Below are experts of layer 2 (counted from 0) of a mixture-of-experts language model. Rows are named up (a neuron's input weights, with its number), down (a neuron's output weights, with its number) and show model dimensions 240-287. Each number is 128 + 24 x the weight over its row's rms, rounded and kept within 0 to 255.
Before each expert's rows: "mostly gets" lists some tokens that are sent to it at least half of the time. This comes from a sample of Wikipedia text that the model never trained on.

# expert 8
mostly gets: "′", " Science", " female", " title", "year", " significant"
up0 [112 114  81  89 109 102 128 123 127 182 111 155 132 130 156 119 149  99 131 142 108 115 168 108 122 122 107 164 111 135 149 192 141 106 109 114  81  92  75 151 123 153 120 149 166 133 105 133]
down0 [114 138 119 147 157 120 147 169 141 130 153 154  95 123 112 107  93 152  93  99 130  98 129 158 164 145 165 154 110 122 132 143 141 184 176 115 119 132 138 172 108 164 140  96  71 131 101 155]
up1 [141 146 154 181 113 102 118 117 156 136 130 123 172 145  75 125 147 147 118  90 153 154 127 127 111  93 124 134 182 138 120 115 115 122 106 141 180 138 171 127 119 170  98 123 136 133 166 129]
down1 [ 68  98 132  80 127 126 141  92 142 125 124 105  80 133 120 135 130 112 153 139 137 112 153 105 146 127 116 119  99 137 129 114 119 113 136 130 130 123 137 123 149 111 124 144 159  94 129 153]
up2 [100 149  87 142 141 150 161  85 110 121 160 156 125 123 110 134 107 158 137 115 129 137 134 148 144 125  69 119 135 130 146  94 122 111 109 128 140  99 175 122 103 156 127  95 122 115 121 144]
down2 [120 129 152 109 105 117 126 100 164 123 138 131  75  68  98 122 122 109 127 122 131 136  80 110 110 123  88 110 120 138 149 145 189 105 133 151 132 164 131 131 125  89 130 147 136 110 127 164]
up3 [ 80 135 107 123  96 125 139 136 135 176 115 120 165 117 155 142 161 138 141 121  89 171 141 180 147 119 132 148 145 124 138 144 113 105 116 147 149  76 170 142 132 128  86 156 110 146 126 104]
down3 [133 134 150 115 117  97 120 145  90 129  94 142 121  97 146 115  72 140 121 151 132 136 155 114 107 166 139  93 129 136 108 114 152 155 166  74 105 150 149  99 119  86 171 117 116 121 196 117]
up4 [114 153 146 121 162  85 119 138 113 144 159  99 142 163 124 138 158 119 157 114 117 136  77 141 114 177 116 179 127 108 147 160 148 110 102 148 141 130 123 134 136 120 122 161  77 109 139 108]
down4 [132 123 147  88 110 130 101 153 131 125 135 167 162  95 115 170  86 107 149 130 159 103 158 125 133 151 111  94 115 136  95  98 173 111 134 131 174 106 145 120 124 105 131 115 133 130 135 122]

# expert 18
mostly gets: " ==", " ===", "matic", " California", " Tour", " Carolina"
up0 [133 152  90 174 147 133 136 136 113 158 139 145  96 114 117 130 106 127 128 138 101 148 139 158 169 167 131 148 101 124  97  84 140 151 109 170 118 116 139 140 119 172 158 114 120 107 101 116]
down0 [125 158 146 114  95 116 160 124 141  77 125 124 100 134  99 141 128 163 101 116 150 108 157  94 112 131 131 166 137 155 116 101 130 150 126 134 147 114  86 166 150 139 102 139 132 143  77 126]
up1 [156 153 117  99 176  94 107  98 151 154 123 108 153 130 144 124 132 105  79 136 133 127  67 125 106 124 136 127 147 104 140 184 145 104 132 152 147 168 100 101 108 108 143 148 129 137 115 101]
down1 [ 88  80 145 158 125 171 162 120  96  79 101 135 163 101 114 114 120 113 161 109 105 118 171 171 132 112 110 152 112 146 135 129  92 107 125  75  92 118 137 166 157 124 139 139 105  98 146 133]
up2 [129 186 135 140 134 113 147 136  90  95 114 115 137 167 132 110  96 164 132 101 161 145 130 137 107 122 141 166 112 177 100  86 159 113 110 142 151 129 105 109 125 119 110 120 101 110 116 134]
down2 [106 116 122 199 118 113 108 127 102 103 120  94 128 141 142 114 143 114 162 117 138 142 147 152 140 108 133 132 110  73 128  82 133  83 125 136 142 128 190 110 144  90  78 158 113 130 152 106]
up3 [ 96 134 134 128 181 123 127 137 114 126 136 126 131 147  81  85 108 126 129 153  98 162 123 146 163 138 153 177 114 133 123 152 118 111 114 133 141 118 121 133  86 112 126 151  91 124 140 146]
down3 [136 164 102 130 129 126 172 137 169 121 156 121 114 104 187 173 132  89 151 107 147 125 164 121 123 172 149 106 123 137 103 142 138 135 144 166 126 104  91 137 140 127 119 135 136 101 136 150]
up4 [123 149  98 107 158 125 128 125 159 101 110 113 122 137 114  79 131 120 159 159  87 126  95 174 172 188 120 141 159 128 152 137 164 109  87 111 136  76 114 129 125 149 154 138  87  95 127 153]
down4 [146 129 125 125 166 145 163 129 119 117 129 132 149 143 136 142 129 130  99 170 149 156 125  98 114 115 110 102  89  82 117 164 103 123 135 111 111  92 160 167 139 127 148 134 149 168 137 139]

# expert 9
mostly gets: " January", " November", " December", " July", " October", " August"
up0 [157 154 120  99 157 120 182 113 113  84 131 128 154 121 119 140 118 157 119 163 118 152  93 136 108 139 144  88 128 154 124  96 138 173 133 158 166 100 111 155 154 118 144 125  99 160  85 106]
down0 [152 123 144 178  67 120 126 161  90 111 134 116  80 160 128 140 142 136 118 104 144 161 155 128 117 117  94 128 138 171 131 119 105  89 154 127  82 123 152 109 152 150 129 158 153 119 114 132]
up1 [111 126 129 141 141 124  90 101 103 150 106 112 105 147 104  82 131  81 106 131 139 117 163  97 103 127 133 119 130 121 129  90 121 158  96 128 112  92 108 103 186 119 171 110 124 106 102 104]
down1 [140 122 178 139 153 138 134 137 144 116 113  90 153 102 152 143 109 103 153 180 137 151 128 121 143 119 157 128  93 164 136 127 127 123 116 133 114  90 119 149 119 159 112 140 100 167 178 153]
up2 [128 121 121 147 165 123 109 145 123 118 128 119 141 108 143 154 153 143 149 110 113 133 166 130 143 144 114 142 179 114 109 111 133 145 111 140 143 123 135 129 123 183  87 122 131  97 126 147]
down2 [123 165 118 155 117 152 110 121 135 140 144 119  79 120 141 100 131 150  96 105 130 114  98 161 119 133 149 150 139 193 114 126 155 137 134 102 113 145 125 100 117 139 138 149 122 116 131  90]
up3 [142 162 148 150 116 124 125 148 135 110 128 147 127 130  94 109 163 128 130 114 101 103 128  85  74 146 178 138 106 113 126 127 158 112  82 118 128 153 138  74 208 142 130 132 102 145 130 126]
down3 [128 196 129  86 148 122 146 111 155 153 141 137  68 116 112 130 102 166 153 137 129 102 144  99 120 129 130 119 141 135 112 127 138 137 159  98 102 166 154 155 136 143 107 163 108 169 125 102]
up4 [143 123 135 160 153 116  94  89 138 104 143 133 146 118 163 115 155 107 148 130 120 114 162 109 135 129  78  73 120 134 124 143 122  67 123 154 146 132 109 153 138 148 133 142 139 136 113 177]
down4 [143 114 111 142 151 128 185 161 128 109  91  70 124 117 135 149 100 154 105 129 107 138 114 169 122 140 129 112 139 166 104 112 128 112  91 134 104 112 116  90 153 119 150  74 146 130 131 107]

# expert 19
mostly gets: " Fi", " own", " few", " across", " Western", " people"
up0 [116 166 146 137 107 145 150 154 122 140  85 120 157 177 169 128 110 137 118 113  93 180 113 134 118 130 118 191 147 149 148 136 116  85  97 128 119 164 132 113 148 105 126 127 117 141 153 114]
down0 [ 90 129  88 112 110 163 108 106 157 158 109 142 116 102 154 169 144  57 106 113 143 100 142 113 124  94 136 126 128 154 119 150 105 145 148 133 127  84 125 132 118 140 138 103 130 101 141 149]
up1 [103 132  93 144 154 122 151  86 128  68 119 124 124 128 118 160 135 146 127 180 120 154 159 106 149 110 152  93 129 122  62  86 113 153 123 178 114 108 103 152 124 153 128 100 106 165 141 100]
down1 [ 78 144 155 161 104 111 125 115 143 163 128 142 130 160 152 124 107 102 149 158  69 113 183 158 120 121 134 166 115 145  90 139 134  83 144 100 155 158 126 151 139 139 122 154 155 140 134 118]
up2 [137 169  89 159 110 129 103 128 156 137 102  82 101 151 178  99 130 146 130 148 125 118 111 166 128 141 137  89 147 121 127 115 104 155 124 119 144 147 134 129 139 134 133 107 134 133 181 140]
down2 [148 139 102 161 142 105  97 125 152 136 163 152 132  96 117 115 104 112 117  99 127 149 155 125 114  78 157 156 114 127 128 107 113 179 171 128 118 123 136 103 131 110 110 109 121 123 144 132]
up3 [127 133 119 127 105 161  98 118 121 125  97 118 109 139 148 154 151  97 125 150 126 114 164 117 135 144 136 146 109 136 134  89 156 126  60 128 176 156 125 143  73 134  94 147 156 131  95 125]
down3 [126 124 102  87 168 147 131 138 128 143 177 171 123 126 154  95  83 112 127 138  67 149 112 153 150 125 118 151 122  98 148 162 103 128 180 140 131 122 117 121 103 127 151 114 128  94 149 133]
up4 [121 128 122 118  99 150 176 111 134 127 101 125 139  98 160 137 142 125 115 162 112 152 121 123 150 112 150 124 190 124 147 164 153 113  92 131 113 115 156 129 137 172 111 144 121 119 147 126]
down4 [134 157 148 124 139 154 121 147 126 151 129 108 125 130 133 109 127 115 127  99  88 128 110 177 101  93 143  98 108 124 139 140 137 154 143  85 124 124 123 111 155  95 143 116 136 126  86 169]

# expert 12
mostly gets: " air", " home", " Preced", "History", " Born", " Succeed"
up0 [ 83 146 137 113 142 174 130 117 103 129 123 137 147 134 165 126 140 164  97 108 108 165 127 133 130 127 131 140 141 125 120 113 136 134 139 117 170 159 146 111 149 146 133 127  94 107 153 141]
down0 [ 94 127 119 133 127 148 143 161 161 112 114 113 137 129 110 176 131 167 136 173 113 155 118 113 139 117 149 117 134 137  88 175 138 132 138 115 112 120 134 165 139  87 164 193 126 131 139 147]
up1 [142 109 111 120 111 121 163  82 161 127 118 121 166 125 123 141 133 143 112 150 123 116  97 117 129 125 110 127 141 133 123  88 146 112 139 127 109  75 148  99 138 176 123 124 112 127 149  89]
down1 [115 119 149  74 135 125 111 102 150 145 141 130 115 118 172 160 142 109 154  78  98 101 144 115 159  86 112 158  92  85 128  74 146 122 105 175 144 124 158 136 167 103 131 143 142 131  92 112]
up2 [ 87 162 143 122 151 110 109 129  82 140 143 138 136 111 135  97 149 148 143  91 120 133 111 162 152 120 149 150 102 131  75 138 103 167  80 154 168 142 153 146 123 177 118 160 118 143 148 139]
down2 [121 117 126  95 132 143 158 158  84 113  72 117 109 105  99 122 143 107 148 139 108 132 142 114 151 140 114 126 146 136 136 166 141 103 165 154 121 124 134 166 156 142 143 155  83 160  94 103]
up3 [134  82 152 113 181 148 165 156  93 110 132  99 139  93 147 133 136 135 132 135 111 110 171 133 147 119 138 132 157 129 176 101 119 146 132 184 179 149  99 121 111 130 161 109 163 148 139 141]
down3 [174 125 168  91 129 123 145 118 151  96 142 120 131 112 159 138 119 178 122 138 132 132 116 103 123  89 126 105  98 169 170 154 131 139 132  94 106 174 133 141 136 113 128 106  94  98 121 135]
up4 [108 127 110 105 137 128  96 127 154  95  99  72 108 151 168 156 105 196  92 154 134 124 116 126  99 166 118 121  80 155  99 115 147 161 115 156 160 112 118 126 160  76 141 117  98 113 153  91]
down4 [124 110 169 145  90  94 130 120 155 160 151 104 114 103 131 137 106 127 138 132 133  88 159 144 122 134 135 122 101 164 101 108 127 128 155  98 130 144 154 150 132  88 130 139 129 131 133 172]

# expert 7
mostly gets: ",", "),", " until", "\",", " –", " when"
up0 [116 141 111 117 151 131 139 102 120 133 135 173 121 132 170  92 104 103 112 118 106  57 106 154 104 138 130 141 104 123 154 110 139  86 100  92 148 141 113 120  90 109 130 103 142 139 130 147]
down0 [ 80 115  99 130 136 120 127 187 152 107 112 120  74 113 157 128 154 112 151 141 122 125 111 132 124 129 102  93 146 149 148 114 220 101 135 126 101 159 107  72  89 157 115 159 164 137 117 116]
up1 [134 121 114 138 112 110 169 115 114 172 128 136 101 100 167 174 176 158 102 152 129 122 121 148 167 115 151 107 154 141  81 120 131 129 111 140 152 106 131 142 128 169 102 126 136 139 102 132]
down1 [112 106 186 104  91 131 132 159 153 114 119 152  86 134 107  84 126 104 154 149 109 138 186 151 105 138 119 152 102 111 131 133 140 127 195 112 143 124 114 147 130 144 129 132 148 141 182  97]
up2 [132 111 137 159 123 139 125 111 149 124 118 137 172 171  98 110  72 125 126 110 142 138  88 153 139 122 163 176 120 155 123 126 106 161 141 138 125 141 120  82  82 144 141  77  91 135 138 128]
down2 [121 154 123 132 127 136  94  93 165  68 132 126  96 150  66 130  89 121 123 109 143 142 136 113 140 115 147  71 106 122 106  84 102 170 111 129 130 133 198 110  76  84  81 171 161 142 117 132]
up3 [127  69 127 126 172 123 109  98 128 144  88 116 175 142 138 153 135  90 104 116 122 117 106 129 120 117 122 149  98 133 161 148 110 123 138 131 132 156 142 162 116 156 159 157 125 132 117 159]
down3 [127 158 106 138 158  93 102  93  76 131 108 160 113 164 108  79 139 138 129 141 112 115 139 102 131 124  66 150 170 148 144 123 102  95 122 109 159 155 137 122 117 108 119 139 147 119 132 135]
up4 [110  98 129 100 136 149 163 155 137 126 154 137 110 162  96  98 114 125 101 115 101 115  86 154 111 135 156 141 129 111 148 121 141 105 139 142 131  98 159 132 122 158 119 107 111 119 124 115]
down4 [165 145 161 128  99 107 113 113 152 130 103 196 103 148 151 114 115 138 136 160 144 159 141 105 132 141 114 102 126 111 132 135 171 169 145 125 115 103 102 122 168 142 137 149 124 134 140 129]